config.yaml
activation: "swiglu"
normalize_top_k: true
beta1: 0.95
warmup_steps: 200
schedule: "wsd"
decay_fraction: 0.813
train_tokens: 380300000
steps: 5803
dataset: "wikipedia_en"
Below are experts of layer 4 (counted from 0) of a mixture-of-experts language model. Rows are named router (the router's row for the expert), gate (a neuron's input weights, with its number), up (a neuron's input weights, with its number) and show model dimensions 200-239. Each number is 500 + 25 x the weight over its row's rms, rounded and kept within 0 to 999. Numbers have three digits each.
After each expert's rows: a language model's description of what the expert responds to. This comes from a sample of Wikipedia text that the model never trained on.

# expert 54
router:484477511475478471463505501560478506562513492537501485451504475489532486485516499511477475525512485501517513537542507504
gate0:505490516521526481469532508473556449483516500490512521501493528451477539495490513480535492490531507471527475534524473510
up0:457538540511539505498537508506491514518488510469538481490512484478512507469509479500511540525467457531509531485513509523
gate1:496497474499517478508485445541527530479514508494529521515542493520495517506456495484485493512489469506472478488507460453
up1:525508510507479467490512536518449541505521503456481461471518479475470519522527463516488536482507512494493562480530516480
gate2:498466439508531493485519460510487487524479481537470549458500518480546540519490501523537506478496498488496512470529482505
up2:505512509533481523472486507553476480470459457503521538534531512518540494509560519486493461506483546503516519497518470524
gate3:495516499500496494563553507526492512507544489530509518496491534483504510495522470502500458494473474494502490540478472465
up3:484490500528530518446529476486493463494519507456524502505492489503489550488473565467530464500512538484493536500526520506
gate4:500519540457486500533498455488452504476512472470513535474519468486478514504459485490549547477526527465504481489504540490
up4:523484528522484479536468487488481490482464493494470506487539488527480472496505490520471513530497431503478490535507504572
gate5:513459516555514493498471526489536511484475463459509500490535472522504490481508524519545489510487516451503485495485516499
up5:489499498501510484508523501477467501494513487517537521473511512489470505498505506452497477489520519500477513527548482496
gate6:493496510478499516501507503494488494524567491507460493521458463466497504524513526530484501490474539502541500466514504473
up6:526530520506508526505497501473543518534489479509507478439453454515505540492441485501507471496510531442458447495503501520
gate7:504556512495490523492522483481516493526556498430525512518500539467449522506504503447493527470541485496486459490473471512
up7:526504489484508481494483500505491492488504516494455534472488478545456469485458503541456485520456475494504521525486499529
gate8:512499469466458516494503471485513451449534519511505502480514517461534533544498495480494528442456523486517473498477470489
up8:502528505512499509473460505525488479485543514474513480543501523467488483504443504531490518523478526451509518550498499529
gate9:490530509493459486466536511498487495448468530545483542497514495475492457496493539485536491484555529483480514483493521501
up9:510499501495502499483460499464548477498472459469469553503475506500521481494447466524529483533527551503505515515518489476
gate10:484534517480482503420508502522530517485507484484490518504479496476519527494549506473499531523489509512435468528478508485
up10:575546490505502496536506457497478487537487585505526501475522502514480498450481494499521495472472503498568472455510518522
gate11:551511474527465510533482486482513529490502493519464456494482489485507460538497473452524513485517480494509488475468515493
up11:499504493475476502506520483497559519465514533454510440486502506525513493414498497484468507504444485538454453501492490472
gate12:489452495503516509492505495499463520481572553520475477511542506527510501505456508549481537504511514498501467504479497531
up12:477516540522478550512507498519507527515481499457496468505536520553497519483506499492498494514494497450495520518515501534
gate13:538512486514457486516515496527548481557536517521480493511501528471486504508526522491449494517510485484463510499526500452
up13:497518513534492512498528536482514495491478519512494470459500534492489495510522422541524492447487484506461482454487454525
gate14:475488481527487523489507518483474476509485497468512483502508480474516529526518514505503520491496519500539526502461513469
up14:490512510492483501531471492470478517512518458532535516495519475508484530506524471536501518521509509545534480527534496499
gate15:515511505484452505526489461508518500500529462514486492515510491472504525513495517485512517490502510514467549470474483498
up15:492514516478530531498510460470501478479477537492500465532503488552460493490530473503491490504506551481507489542542490525
gate16:484481472515499504499494542498466495498486538487560471503497541521474492495456553522514517494522453495518478464542486499
up16:477486465478518485557489513488506524559530503507524528488526526541491515475455488462506496495494464517470514541492502544
gate17:471500495504476498476513551469491504528497516483522508522497468475508532461497455514521531496511520448503501528527465506
up17:517488496491526465521506508542509496484504505510541541510525482456476462480491514532446459504519502515468490462471517463
Description: Second or later pieces inside words and short word-start stems, like en in imipenem, le in Orleans, st, mo, se, after the or of.

# expert 41
router:442462511521500483478497507548481511549496508502502500490505490469517516464477509509487488504513511442518514506538476512
gate0:509491515521500455517510523536532487530499525461473499510485509456519507523463501513531477466509532479537532453478439480
up0:507526477576532483518546466529481520493506465483500513508473483504519556527465485534468453507496517461516516505506480518
gate1:474486488494522468483511484494464529496505556458521522541516563468478529548484464523515518484503474506454490481498451512
up1:519532516474499518511485485522502500520490485525487507496477476529495447444485570502520445543487486515503511524470468530
gate2:490504470498504532489554506519515514491489502493465454508511475514522507490487487497517502491489549514506480499455456477
up2:465544517490448526465525501486458515503508484504506481504506489467470544487499488544501512509507472467556470505511490523
gate3:475497478489533521485506500514497478454493510461516509502460481504463468510476487476518487493545528508546506487478440499
up3:508499439497552487479487493498466506478488514492494481451506491498504492494511508493530480514510509488470497479476468512
gate4:482499505532501539485514466502508511521447528507529488518488546500496518495505531528511511497524480488526521520491530524
up4:498530482466493447520513478503519487486524504536493524503522493496533484513508536498480458464476483514471527453478497474
gate5:463531475559433512520507451485512452508521488510518511507511474515454478500492493486534489500522510531503516498488504470
up5:462507481492487520492492437495489513491454482553546528491511480489474502515493485497477471527499520523484519545467544543
gate6:499530545512515511473525499528531453539470526541495546527487461528464487535473522508494480513485546461497519458501478516
up6:518513527483508489526493452475449527502518476483494518511497490509505513494487454487478478450493520454541487471503498473
gate7:507515532523466555514504512574512461466496550500536497489536510515487532485521458526564506520501485503480496516516497501
up7:516515479498497439512514536475575524498501521491534493511507515495496483512503516471485463490494501502464529494485514529
gate8:479482489557489495532499548495502471492517545503510526512493511453493554558473528531491474492506526485520493490524483466
up8:533504490472533514473495429460464531513546466482527516478501524505526494457491486488465492493492473509516492462455491477
gate9:507528510534525516491468515528500444496500526476472509490488479541552488458507501479503464450491510508508509499489497492
up9:483521447488541529492486535507501520517489509525486494485469478524496498480524519504543501538485513504515479496505538514
gate10:488492480549474489509508558508487481495522525488505530516456484487429494465485495499508508498507561471490490515540527506
up10:502503476571463524503500523536460460494519501555497499470460484558509486526499536532520496542571468472504506502493520457
gate11:483526500496496510501553524485484501505534540489509452489498477475514510506436512498529551524494515515523496500486479472
up11:488525523501491502498525537506514492491546557474498481490503477485473500487459518490474465508518510509542492478508529498
gate12:467525487508520488502535548501485512499557493501508529500545531479537493503502536462482504495536521523502518516483498481
up12:458494459488488506552489501528468470538486504502495518511504467488478524491477506536512476479550526453495526498472529509
gate13:492483514519457525527538487466505495476519549498501535499499471530481498460485447538500518504503458493482516472496499499
up13:527491500480534488482468479525473477530514494522467466477489484492550496521496561454517450528514501528502517514492509520
gate14:501509481504514462453539508482491517521527512477508499531495484478511540545453562498481489526492511454492504520518481513
up14:515478500486492489490516493493499480463531517506493496475463486520501568519499495485500495516488548486488518496503470479
gate15:437503516556465473471510529489518490481492489490550529484485524523471475519491507537492494464513499556490507505529484514
up15:514501542545512525523504477497534496512479494526472462540486487478532511501476502458490516469517507518515478479465474457
gate16:442477503501490485508488462465493470514520518491529487468500445502531544506498501512512516494473504475519496475536516481
up16:498514488497475493462503443495502515529490516527486523505477491518481506455499486494502453470517506517488522508485530551
gate17:524521538502454498548533517461530495548490524478496493520505504509490463500499514510507496480541517543505509497458458493
up17:501493522523517559527519490499510504492472483515516479488481469508505496466532525518535527529481498485518510546466516517
Description: The word and, commas and periods, plus the piece v inside words like arri-v-ing, dri-v-ing, mo-v-ing; also month names.

# expert 60
router:469479524475486468482506493581490524551506490532473472443509482497550486480529503493476464517511488493516528520533497502
gate0:490508538533460494495528483487519505495489511508476506506511539433486513455439511514503519491515547488555497504520490493
up0:449481491506502509529431494512547554508514509542493497460503511448517477504469506517501515479485500509468559488510550528
gate1:499499538465520504520557517483499523485504501486520455493501459523463496489467492510490499502487494511508500497471523501
up1:493491537468479488545561484510536469471487520510484486485494496501511526519511512495500499529525515474532498514486507526
gate2:477511510525484522510489483476498522517533501493541544414520498467488522459459502466489518468494492483506508477519504496
up2:464490525531518497494517505535511492449453482515448517476477521543502492465480483501469494516487492489488463503513513555
gate3:472468489476489511520550483506517496486497558476478431522478513499503491476474479546478492514521507482546492480488460505
up3:512446532501511528493522521504470525473506512557450467485455503520507485497491515508539484477575472518495499520484532456
gate4:519502490527461520475516446510502472498518512478536504471493537480514451494484465476482478508497483486494473497430452478
up4:528533515508522477487479497542531528509500535489448481487501506497515476509525523503501451467493509505516495457490512495
gate5:479508480511451554511474506491493503538528507484461447482501525456535515481433496520465524498534498509476508466495471512
up5:470508516448497487478527534499499500477560465518505537491500494473526478510531507488489504523526556476469464486493515466
gate6:511503536525491518492515514518518486473510494490502477481516517511484499493463555490516506503530509521492472516506494523
up6:486504464524507502449547519507540500472494512499467494554494465478485496534511482471511487519514535539484514558515446493
gate7:546524523481478491482538449528535457464549514476468518511492489451484530484474541503451475466475510497518463532455505465
up7:494512452488492467485511551498480495465492474452481575445531449494516511541502488482489509468501485474514533560543488503
gate8:478530497518486452500528483503483504499518506482481561521498532479503471497548507515461497511552538522495491485517523445
up8:491489520512528503457448470469509458509467496483502534508493498503512486536485477481470525470490515508515513501484501529
gate9:488508534507504501538522473495488459526471520431533468478524514509494490496487466493502484520490476507509498493480536498
up9:497477486502497517544513496521529510520511484502514475497452520464481474508497521499441474492505478458523479476478499494
gate10:475524486499478550508542489500485508519517517507489454508508473471496486487502497506542493458528474466519523503444456505
up10:493533495559512542456536493497469508510518490502521495479534531459512490497529518461440474498468469506516513466499499488
gate11:527440530506468533466518517498493522532498501475462519464487514440488513480522512452529485528486496481497488502465521491
up11:493545526479468504538500493511521461452535502474538462477514473481490526461531480509520461459489483486494543501495485482
gate12:496520510493520485487478498500502477462541493496453506524520487518520502480568486492533492508526495503504466481528433520
up12:468478527501518487514478465516497489501480504486444521498555501539466488525503491524483479471461503457545484482507458474
gate13:502493473468526556489500486490492533476500522449500466448504495500545518462459498510517478499454466496524499525520459539
up13:488519475512456452490517511490525486502480513502470538479529524479490491536482479542487483521512511548517454458451480496
gate14:514528506463491501494484497500506499464497496517487508505435506486496490517528521514516525480469530489516488509539504474
up14:486497499499531494524546538481478519500440475470456483449510502534487525501503501501469480517517525499492539489557490451
gate15:492483543532457528548481525497467477464531545484519483523444530436490475481510480538506488481522480496511483509520532504
up15:493511534510548487528510512540522511489478530513466514503502533492523527537480474528496465452549471476489534469472487489
gate16:564489531475495471496517461482521508484514522518482545475533509482521474519470485526499542498559487511489513491467526515
up16:494477508506468489513499560513477495505473495544495465517515457515508558498526526499545488469465488434513491518522499510
gate17:512539487498491534517543477456517461540556495439487523477538492485478521489494517502510478516519471482480466506492471520
up17:470509491480469513469449486449503459475548497458457478549497506484529496525523488513515485482506515502504506490549485486
Description: Short word-initial stems after a space, like st, bo, gr, car, pa, and pieces after P or F, such as ant in Pants.

# expert 57
router:465485491473495518518504506547535499527502469535508471422510469505515531489509498511480506480557511493471475527493487472
gate0:465537525521479484463528500525507547546483524518505491502527461501461544507530490491496504524467457538509547512460486497
up0:518542510506505517472525508505509513502442524485513477462531492467510509492527502461521515486485508516488555501484484514
gate1:513504534495503479511525474532513517510464505469488464447543500511524502489508470493496500522522547494491565511511474485
up1:489538546524509515465477496532480486471502483495503525515470503497515535540527512497521505481483485521543482499474547520
gate2:480528494517554476512517493469502434478473455524528512487510519474468501494490491522551485502512485500518489506464553482
up2:502480494504460507544513490503493519502535546491432505531500473521486458505493543498462473502508510476493502502532497543
gate3:479505527526501541525518506509541511520548484532509495492442473463539486498497519550520533500497476513476495524485490501
up3:514485458497517499506534471462490521517442541487496514525502516508524459503491485468491508527554524460502502490500491540
gate4:477491510510466467499496519508499527518475526519486455486469520509478507501470506512502539499469509498501489480523468516
up4:495521483467496451486507480467486501536514495513497532473489511468470541505505508521521458504474477458472529504549518499
gate5:504495473505505500517541451498444527512517507516489481435491507487476500502512490522470489521512515511538507471545473467
up5:539493513462512486479530512478496466473522496485509494514488509507460563499501494490468524488513493487481497542489483500
gate6:546494490489549517542479492490521480532515522487578524503509507468508509527496478520493520482508507503471527552498498442
up6:499539504511510505507494514461496531490556475533485547506517502526528471484506523468526509531469523475492525485504484483
gate7:518585532470486500450518476485524469466507492485504482474514531438454495495501535468502470478518526535494512457472523508
up7:486544493492464481445514494497503501515493493476500468483524497437470473447517518513528452456512529540493484474469536506
gate8:527511501505489513511484471475509501487510498525487528486525472496539490487533532504498445528520478468520503487485509436
up8:488527485514464457511501472524471493493500501468509519534470514489480539523484461473492523498480560534488538520505491557
gate9:513494526527471506480470509490539511489500516480579486539533473485493534491481476493462498505498496491485489536475485498
up9:530547491548493494484547456522488472522483489497501477477527508504514520510509468484554497509522500474533552501504511483
gate10:518491489506499499502488513510569498486457504493513520490481494452479482531507527477527481484518504472535470509516481482
up10:431516520503513501520551495483448553510528490508494514482488490527514536497526444529498497498438496528485553496504494481
gate11:514554522513517466509542508530499456505496520458487491503503462501543515573454515491504455499519540466526533507531459490
up11:499575514511526486499506458489491452519491495491499533494494464514533471539544498485487497469498528491507546505520475465
gate12:489515497508485542535517524495501515485494482515524502503454497467506514506490514484482520514502460488505500502516505471
up12:532501527520472480469475496518503461497500490484486493490549513562496487543482533526468487527501478462506494492513474534
gate13:440546512502510490490480485475525543499493466484551493477509490464504520501502494512552489491473453502476540499461547449
up13:508515453476536547475535463510516494469484462491510546519483521480470509479502508487472514529497498480510506490455515505
gate14:516451524443574500488480532476539542494509541531475502497498490531477514479486493509539496482513485537465493491473537515
up14:522467470478527504481535458492558466448508518476522514492474513504483538497497508484531519483526528502471468477493478512
gate15:475476496486524535469532465483483474525508469479494473486507493511491531506483498454504506477472513506501501508482524509
up15:507522505530524487484500457499489482495484494510486457458506465495471533513494463518496471494524518456502523489471523470
gate16:506498483473503530492506480476512475493490513471534474511503505462468526477523496497521508494504509481486503494489467444
up16:506507508483527474496491446525526511473506538530474533465464529472482489498503456519514550486474531512478509499545524503
gate17:503466522497533510541489482488472505496483425548496482479518492539478520475518520528535515472473525493513469488470444471
up17:468482510464453520498487550503534560547498546493525462506521484514513497506462466507500484547508539553496495490516539517
Description: Commas, and, or, and auxiliaries was, is, were, has linking clauses and list items in running prose.

# expert 51
router:474477508477496448471475535554482513543561470515498453513544497508539502503524504505498488479499489524521516518535484468
gate0:506470487530466537474470489499528521503521521461516529508572519480478508532458495490478530514494527495479491525494453510
up0:491497484522492490503515549527492533511530515488501539506496530487508490500499492486478477498521550530534500532474507468
gate1:474504581500471489514508531514521454504536468451517488469475494468482516492494506490486498457482481478497489497545519483
up1:537477463495529485469499465490552532457487517516484488504492458499504544465496514511469484520517571496523458492565507497
gate2:484496466531478515498475494456515533537513479462509466521521488459506554546474511534505489498542514543555521481493497462
up2:518543494488498467512487491518500480503537506516493476498479538524516479512549468465530500530435467480453444515477484501
gate3:500512499510472508530486496493492520497529519480523477496547496471494484488503498515465512524460524493509568494517483470
up3:505505522467541500517518501526483531483524486551497509477516506505483545501501459503505492508539512517519460517493498530
gate4:492492518434495478449531498492468490545506484467486508470465511453515511511464507475551475507476488499459483504491467507
up4:503511516437531491483490519526513493520505495467473520510443517469518492512508513461542517494488526483472512529512479495
gate5:502508452506492528533530508451506522504492470479513483510523550457502560471482461498537496449516518453521557468486486450
up5:524459546520551526473466483553524472474489499499517529523514492511512469539501493452528461486559502533476449510502512504
gate6:489505462443524499535521546487476461492544478511513527516531564492502513481496471484501507482486506518495504545511492497
up6:474465515486490526516478504505462509492496498538547466489543476544532454481503506501502511476526466523485506472471516479
gate7:536549547464493477441519525514483464523517469474507547501519550473498545493494456483507498491551497487513502488538479472
up7:526551549509480522479491531536504511507494500502482570525483559470474521478501529495473484513496460510527521480568526490
gate8:540532525464512501488504518505491522493549514511515498522462483492494516515499514478507492469583471510489470481459491512
up8:532525490522512493498469469485461527527497485483491486518432520479472491485479496486519496487551490497456478491472501508
gate9:545523473525539449505550496542485531532508503495479472502488472516522504497499488552487475516488499498545535486509480469
up9:546515468492537481491554495526547504512490501470527472498500494481509489535544523506469463524473501499499494528495479520
gate10:506502481446498525531507497508509487516476507502510514497491521477492489486468516523490516489529513488490445541488441539
up10:484474498465503506496502490539542489539492534482529468513532529503492501474481504501509494471496491449483476499494482522
gate11:481537497496529508531520519470522464503513513451513512524497499483457483511497515463503457508539522557543443474509528535
up11:473532513490491520479529543529511466530526513469493510503493491516465472496514482524512481492486501538548481506498527530
gate12:551451449494493480482525504497461541499496499470527476519522473491474503544485559476467490513524515508523487540494516476
up12:520446466481484534483514483531501493497438508474513496453544529505501511529505527485475541473506476491492505477527527492
gate13:538474481487519548457519532533510486491508456530504517479492519512541542507548486521513497536520486495498469550514445498
up13:500482509488530478482478477509505470470498497521485473497462445526488470519450503533475517508475516486490523497486489532
gate14:549510470503492475476507481449503536515506508505504509495533522452491566540488502530503546478556499470502457533508461531
up14:505500540479542501534454513500509485492503503485538509501490493509486522511501522516523484452535465532518499458543479495
gate15:478524510472509518508520486483491460503505520470487454499452493509545548508527526521506499495491489479483484532534469485
up15:526486517489465496490483485441528540526496529509512516514482481526485535506503504546485511485480468526474480518551462515
gate16:519499486475450490513500518507541506504549512502516500500491511498506545512487509489514497494463520492510516461495437493
up16:503449500532482497510473535498493515490512511486501511507512480517543530527496516553520498498500478483474513452486473491
gate17:438491510502482483517503506499526532516528514477491484531507522509481527483499497471512484418477471558508503486525491493
up17:455511529515464501522522501526531527527553515499494466481516521497486502469504508500509500437481474543512495469533471513
Description: Newlines before headings and list items, closing parentheses in tables, heading markers ==, and sentence-final periods.

# expert 61
router:457478526472496455479501499564498489545524478542484464451507469485522489480518496490462453524511506510525513518535503470
gate0:469536483502484538451526458479477551514496497475502468544480482465483475479493495463498489485490481474510524469496492503
up0:516505556503513457523459481497487506496535516472532493515494518518519498511481559492481519510500452473479543500477510489
gate1:545522485498506480485516506556461520467569493506496486543511518463485495498491501500470501503542461506513483469420519512
up1:525512534517512503474528461522513529492557511511549490437526457471468514533445462494464477502472523453516472469522530474
gate2:472485490450481529537539508512530511483511531488471533519518463518512523499501516446480513491515510470487469483507524507
up2:491536535498530501526447491525506478473456510529485495488527475520483483508527501503495492496477503463524486449434485460
gate3:495491489555492511499489515472533519519493530435520480488506524488471464467502509515493495503496437466491507445493517465
up3:515518512532504454495517516515515537507513492502478543518455493491500499513473518443481476504510494483543513484532537507
gate4:482541487514496483507522499481514459536510498500511503450498482544490472508460503510500523505515495495484491458501474498
up4:546578508501516480511512459497476513463478531485553480500557509492508478495535525480510486498499474513456534477554497525
gate5:472499518492445489537524443482513504501510472488470515513504498504525522462498471480508503470505515507434457529474467475
up5:522532522524512519519497531494469473493480465510464512484500496488526493500504481500522500483522532512527500535480522540
gate6:486509460500497450478493490517458508472521485465549496510532512506492506467478522492542485473569540506525493474518488472
up6:495500486514491492481501489475546489521491512528478530505422525496492477493477530470551483502531475474517494471505491471
gate7:474519509528496530494530496486525500521501531458497523502525516490496508486476496474506494493508488526482506439501512494
up7:483477514505464495511525513485503534540526537478458499508502560461523521495490481472533474499448506480468443491497498467
gate8:496511505501495484519485499482482519488510494454507501529524511525492513476503507451478526466496535504512484493505489506
up8:496503485525485525509505505491492531526527506485517499489466470519515508460522513494505520549508485503514548527468463553
gate9:500507517480470504489515558510492509536513521537562492459529503472429503502510483512517516494489523512482459461493497443
up9:491495464509488477500476513480504516493500498494498514474513453507494477520526489524517475476550444516445522493445529475
gate10:497512471476471495490506537544481518503525522459529477471490472469485485558469530481476492533459460507490539543513462492
up10:481480464433485461440490559526535488494496512450472521505488488522512544515458495492477495518478510516467454536476505484
gate11:454486502491512524503510468492479464517544507486474544461537514471484533468501479523461516522532521509495500488478490497
up11:503524479499534510517496495540484456503496495491455490555520468498497511507480483519520497490517458508471465515490519497
gate12:483474490486482491500507503504524509504486501492495518502509515477471492506475523473550492507467500522547497489513461470
up12:425482525527525549473559485509471473514470528464501499522531495517558481488487516528506497516541501493520488556493463499
gate13:482460520517462492514451476508532535487516484478520511526513515495497480513474515499488483479482509477520476501526461469
up13:486493495516503473502560528525504500522513443512508498453502476526516511554509481491530488571558558519506470480510455528
gate14:512467506515506484516540502514514515491502563471502514502499533488488498540530537474511477487495480509543516451469441498
up14:487492496474538488513535496520461538505528487498504557487498505498525514456434494493546470518501505501472498474496470546
gate15:479561529499475498483539481479466477494497551466527457506489566485525491523496554478489469506522495464493492511473456422
up15:504470505487518484500508521518500505496505494477531448539479503528507538480476470481502501537507512455487530531515463521
gate16:495496514499509467498508509481530497495515532526493531527505493486482452484504518558499516491513491454513474499497496515
up16:518496529501506481515502471489520476535463462513438472472504479520497512549482505501446496475504566484463525467488536502
gate17:545528477525487500522479537488464484476479504499526523505547456481457503492493491544552508544521468499520451524482503498
up17:520528506525502470490470497475489507471487518457552511534491526520495530560521525458470460510512533532526500486488489506
Description: Line breaks plus words like States, American, German, French, New, China, and inner name pieces like Na-or-oji, Com-er-cio, L-ong Island.

# expert 62
router:474474527463491465476509498565485511558518485530497469458511481486552486486525499515444459521516492488509520519533499496
gate0:490487471543498523505470468511507490553547518537466516500508568508505522489494488476470515479531535483475464502484499472
up0:457566544524507492479531484521482551478509436498499493528501498555499511496436432481511485493518514514529509493501448473
gate1:502506483525503536516446463471496532484521516485531537469458482472525493492497514475501493523528523493509477462520492531
up1:523517500530501527460481480532542500491522473530492516456496523495526504436482475545455478502560540489518469504487507498
gate2:505509517508497546495503483510519502489550500482476561487508469475513540475501517523532478462513511505462467503514524495
up2:506502504504481491485474485493486524491506490503519523488530538493503506473499528432478465497479521527498497501526518516
gate3:494498456508487479521550478478538425507519485513490483543482485484524525495483550487529493469528502498530489467483462448
up3:517462524491501499476493498522469477526443470550520498475470475534488480459465493472529444508485503490526493478450525521
gate4:484544524503503504493509498504492449560454560453473483473502510483485514500468496534442501492525528505492511517499432500
up4:521502539464483541546465493471503547504479489510512519513500525463548507524485482470509472476498512505523456459496492465
gate5:535504468442531513463464490485464466492531492452480504524510488477486515531448489453531544484484489490547498474524506533
up5:490501510528491513507520474515506494494494483528511519487472495543516471515488509513441475507525485541540479476539506504
gate6:517540465528466496534550530529495497468518487528531501506504535461472470443506488481556484480516474536505486488459496519
up6:531519499545482499476547561508531532516488495509490540512507519529510488483500518498528518516520515552450479537550531465
gate7:516470467492523553451525518514509484505527485469543517461502506467482530477459516464449475507523535448504556519554459523
up7:500527511523522513500505479498540478495445509517517505527433459538590562539510459510516481516439524491481524528462508521
gate8:508484493500514507503502508496484485504501556464522431496512496482506496524476497493500480493454510498519532507521499509
up8:482519497475447502499502459465547536457555526505513533550481506502486498487472497515504483497429500517529501480468529507
gate9:487467481527486500471517537489462523485526484461451495492513512457486504473473497470496518497532475514521470490496484521
up9:490466448464504471509550523463493467543476475482493502496476458480469496511479489499490452490471481504449501512500506535
gate10:531466491530497531499556527489523485507555521482479503500500540519501482519495500505498514474513536528488490489439513524
up10:483496513521497541438469516529493479503481543508506541531527472514485498512531536529494495518515461494463458519507476522
gate11:502462479515483504461508465563468507494498519476490526491495509452513562491526519558506481469523454487516512476491489468
up11:501495506542516472492530505524450465469488527497482458474498462500501482515466504494517502426527511542509485445492473474
gate12:504486516490498484495528488512495490489532508470499445492514454452518535538503510510526475483516517541500468506491507521
up12:488518488514523487514493489517496493498519514511503509461507490497546495508522504465463497528516517509475529532502536520
gate13:499518527462514487510517520503528538504496510506506508469529488540527548500472536462497497501525508497497489491517518481
up13:518509502468530530502516546504494502507478483487521455509465480540493507487491492502478486509498506473484511466527552500
gate14:490476477492522540549510498529486463540510539485513456512474546451482490538465503480479468464514521484473501462435503487
up14:518475513504487505526499488499498554466513466534481530456513526516518518520485519493464490502513530493469521520518491489
gate15:456562492438490518467527484507449551493498497515484516489493544486465478486497481501525512498478545525548532479520474488
up15:511513496456493490515498479470488518503477529522480523424482463467525535511512479476503494462492476481491470483469488476
gate16:469509526516509482482527480506452479494531503457488456540507520474533538515487474462483476454501454515493486474534489481
up16:518513454493462532496484505525422473525474454461484471555471449478526492507489541506459533500541512489491492491513473520
gate17:531483488516475529506494481501520509504533512506487482468509462480456531510491494508494515492529503514514496482473491426
up17:507507511526532510543475518496513479490522528539496452479528500543517504507478505488482502474520486460512512529487482445
Description: Line breaks and spaces ending table rows, and words or name pieces starting table cells, such as College, St, Lead-er, Conserv-ative.

# expert 29
router:505504529489473472544488467532497496533545515477526491510523508498510520488505508476515515461517490517488466511539452454
gate0:484473473512452512504485462494541529496505503481510513484535503502509526451515469468476492443481466519500498515520528506
up0:499546500488482487493530518432480523479463478516520479483505532521498503521515483479503475455492497500523526494475471529
gate1:473552486549504435491522495536503491495529464554539500475513507556528551483472487524531505518430517446516545504509482475
up1:495525480508492496497573489473504472518525484540504456508494515565528529499467536494500485519513539484498515547519495518
gate2:502510493546489517541487505479485482533481525508531516497540554505494504520531510520515528496524463517515500508523498501
up2:513515509518526492542480502520508471531522503435515506475495503520458533519488474501503518483508460529495501512510496493
gate3:531547539500532514523518504517496480506501528511551471532507497492506514463537474491507559518546534504464454515532489491
up3:531442426504453470485508545515569516555494519499491516508520539523519522464467543499486473552451480487449547527483494483
gate4:523547505451505508525494510494504529487498510491522458525504516478501490480493480521504517491502465475510494512446455492
up4:493527506504517506518506535507480532499536469510532509544497529474520489514512496514481529483541516464484503557497499480
gate5:494511508498535533565470539477517503489509513455483513476505500539493500507522503478468450464499488509488475564483529488
up5:516518476506463484533524506490531491468469485496572488492503497534445515507493445505535504477492489496542477562511523534
gate6:502490503479501487518479457496511473490502559511488499534531547499512520437501484440517480487479549510490523514535510467
up6:487437536534511521523489488494487496512514476521504522481532501484508511473521446460536538453482482538466539497544487499
gate7:501480486520464501562492481514538508483525467520515512452531533494533516515523496516543512542475518517445513497527489537
up7:506506507523492492471545525459542501495522484515488482481470534508462494484489531513508507492502520503480526501504489531
gate8:492537515531493527507493441453486477494560508512501497542532501524495529503499521489482468467507518512484456527512533469
up8:493513529499519487489511542511480504481442462472515505496523523506476461515512547500497496508468503524513473551531462477
gate9:505507466506503500488458487481488482480528512494520488479512506479487536534499504491510542482461525495497470499535466449
up9:528490469525473480477456494534488500505535488436497505522507496508507485537533531516500501516525530500511480556560484467
gate10:504479480557499507510485464503523457495505514486510521528483495519482508479503472508486503487464495506491501528480535544
up10:546558532533460457532477447537519488490541509451470465526534517532529512486513505515495508488494439518489517522511524505
gate11:545536508478508481503541452460447497526519512514465474544488509498431531493515454489514452498494494482507444492470494481
up11:457483525495474565508493529550528539513519515510495484476538504518458455505487510500525539511482507494466515482545553511
gate12:500520499517510539472512483501508531494486493507508516489490510461467489475507511506514526499522545541493508462490483476
up12:518496486521485492521476555518511467449494519523487481506463500500520447560463483500536558488511543528502482490484474467
gate13:480514546529491499531500491480527501515527549547489521493519486502539524533473518461513467512504495454489505536496508505
up13:480474493541475542500481500523487532482515487510500489544515516481497539469538490493480490500460528506523522507505516576
gate14:472491510499498472513498523507503462539512489493505539434499522486513514516508458480522480560465498484466473505507469509
up14:498517498466503477558513551541534480504509528515497546498500527495505471450494526554524498507494513476488508494467495505
gate15:487455451521482504498565495475486536516503472496545544499560505479468515496499449496531563484480443495504530500486504525
up15:515464475517496551511527520481492546460468494472549556510527489544467504496483441551497508493533489504489494533512472524
gate16:479566513498556503512514484492497484439481464507500487505499527478513558494470448517472483513499502477579503479486477471
up16:495511488515503522465543477546475514501491442491489486473465511486547508526423511455480489488497496484527526496519524481
gate17:501500559470480548460508519500485522494487505501542509472502503471530557503468508497529515486510512495497513477502471492
up17:502530449497500483527486469482470475538471529509501537509477547480488487560501530541531509491456508477527514488476463488
Description: Bare space tokens, mostly empty table cells, plus inner pieces like di, ti, ci, as in ra-di-o, ra-ti-o, Cur-ti-s.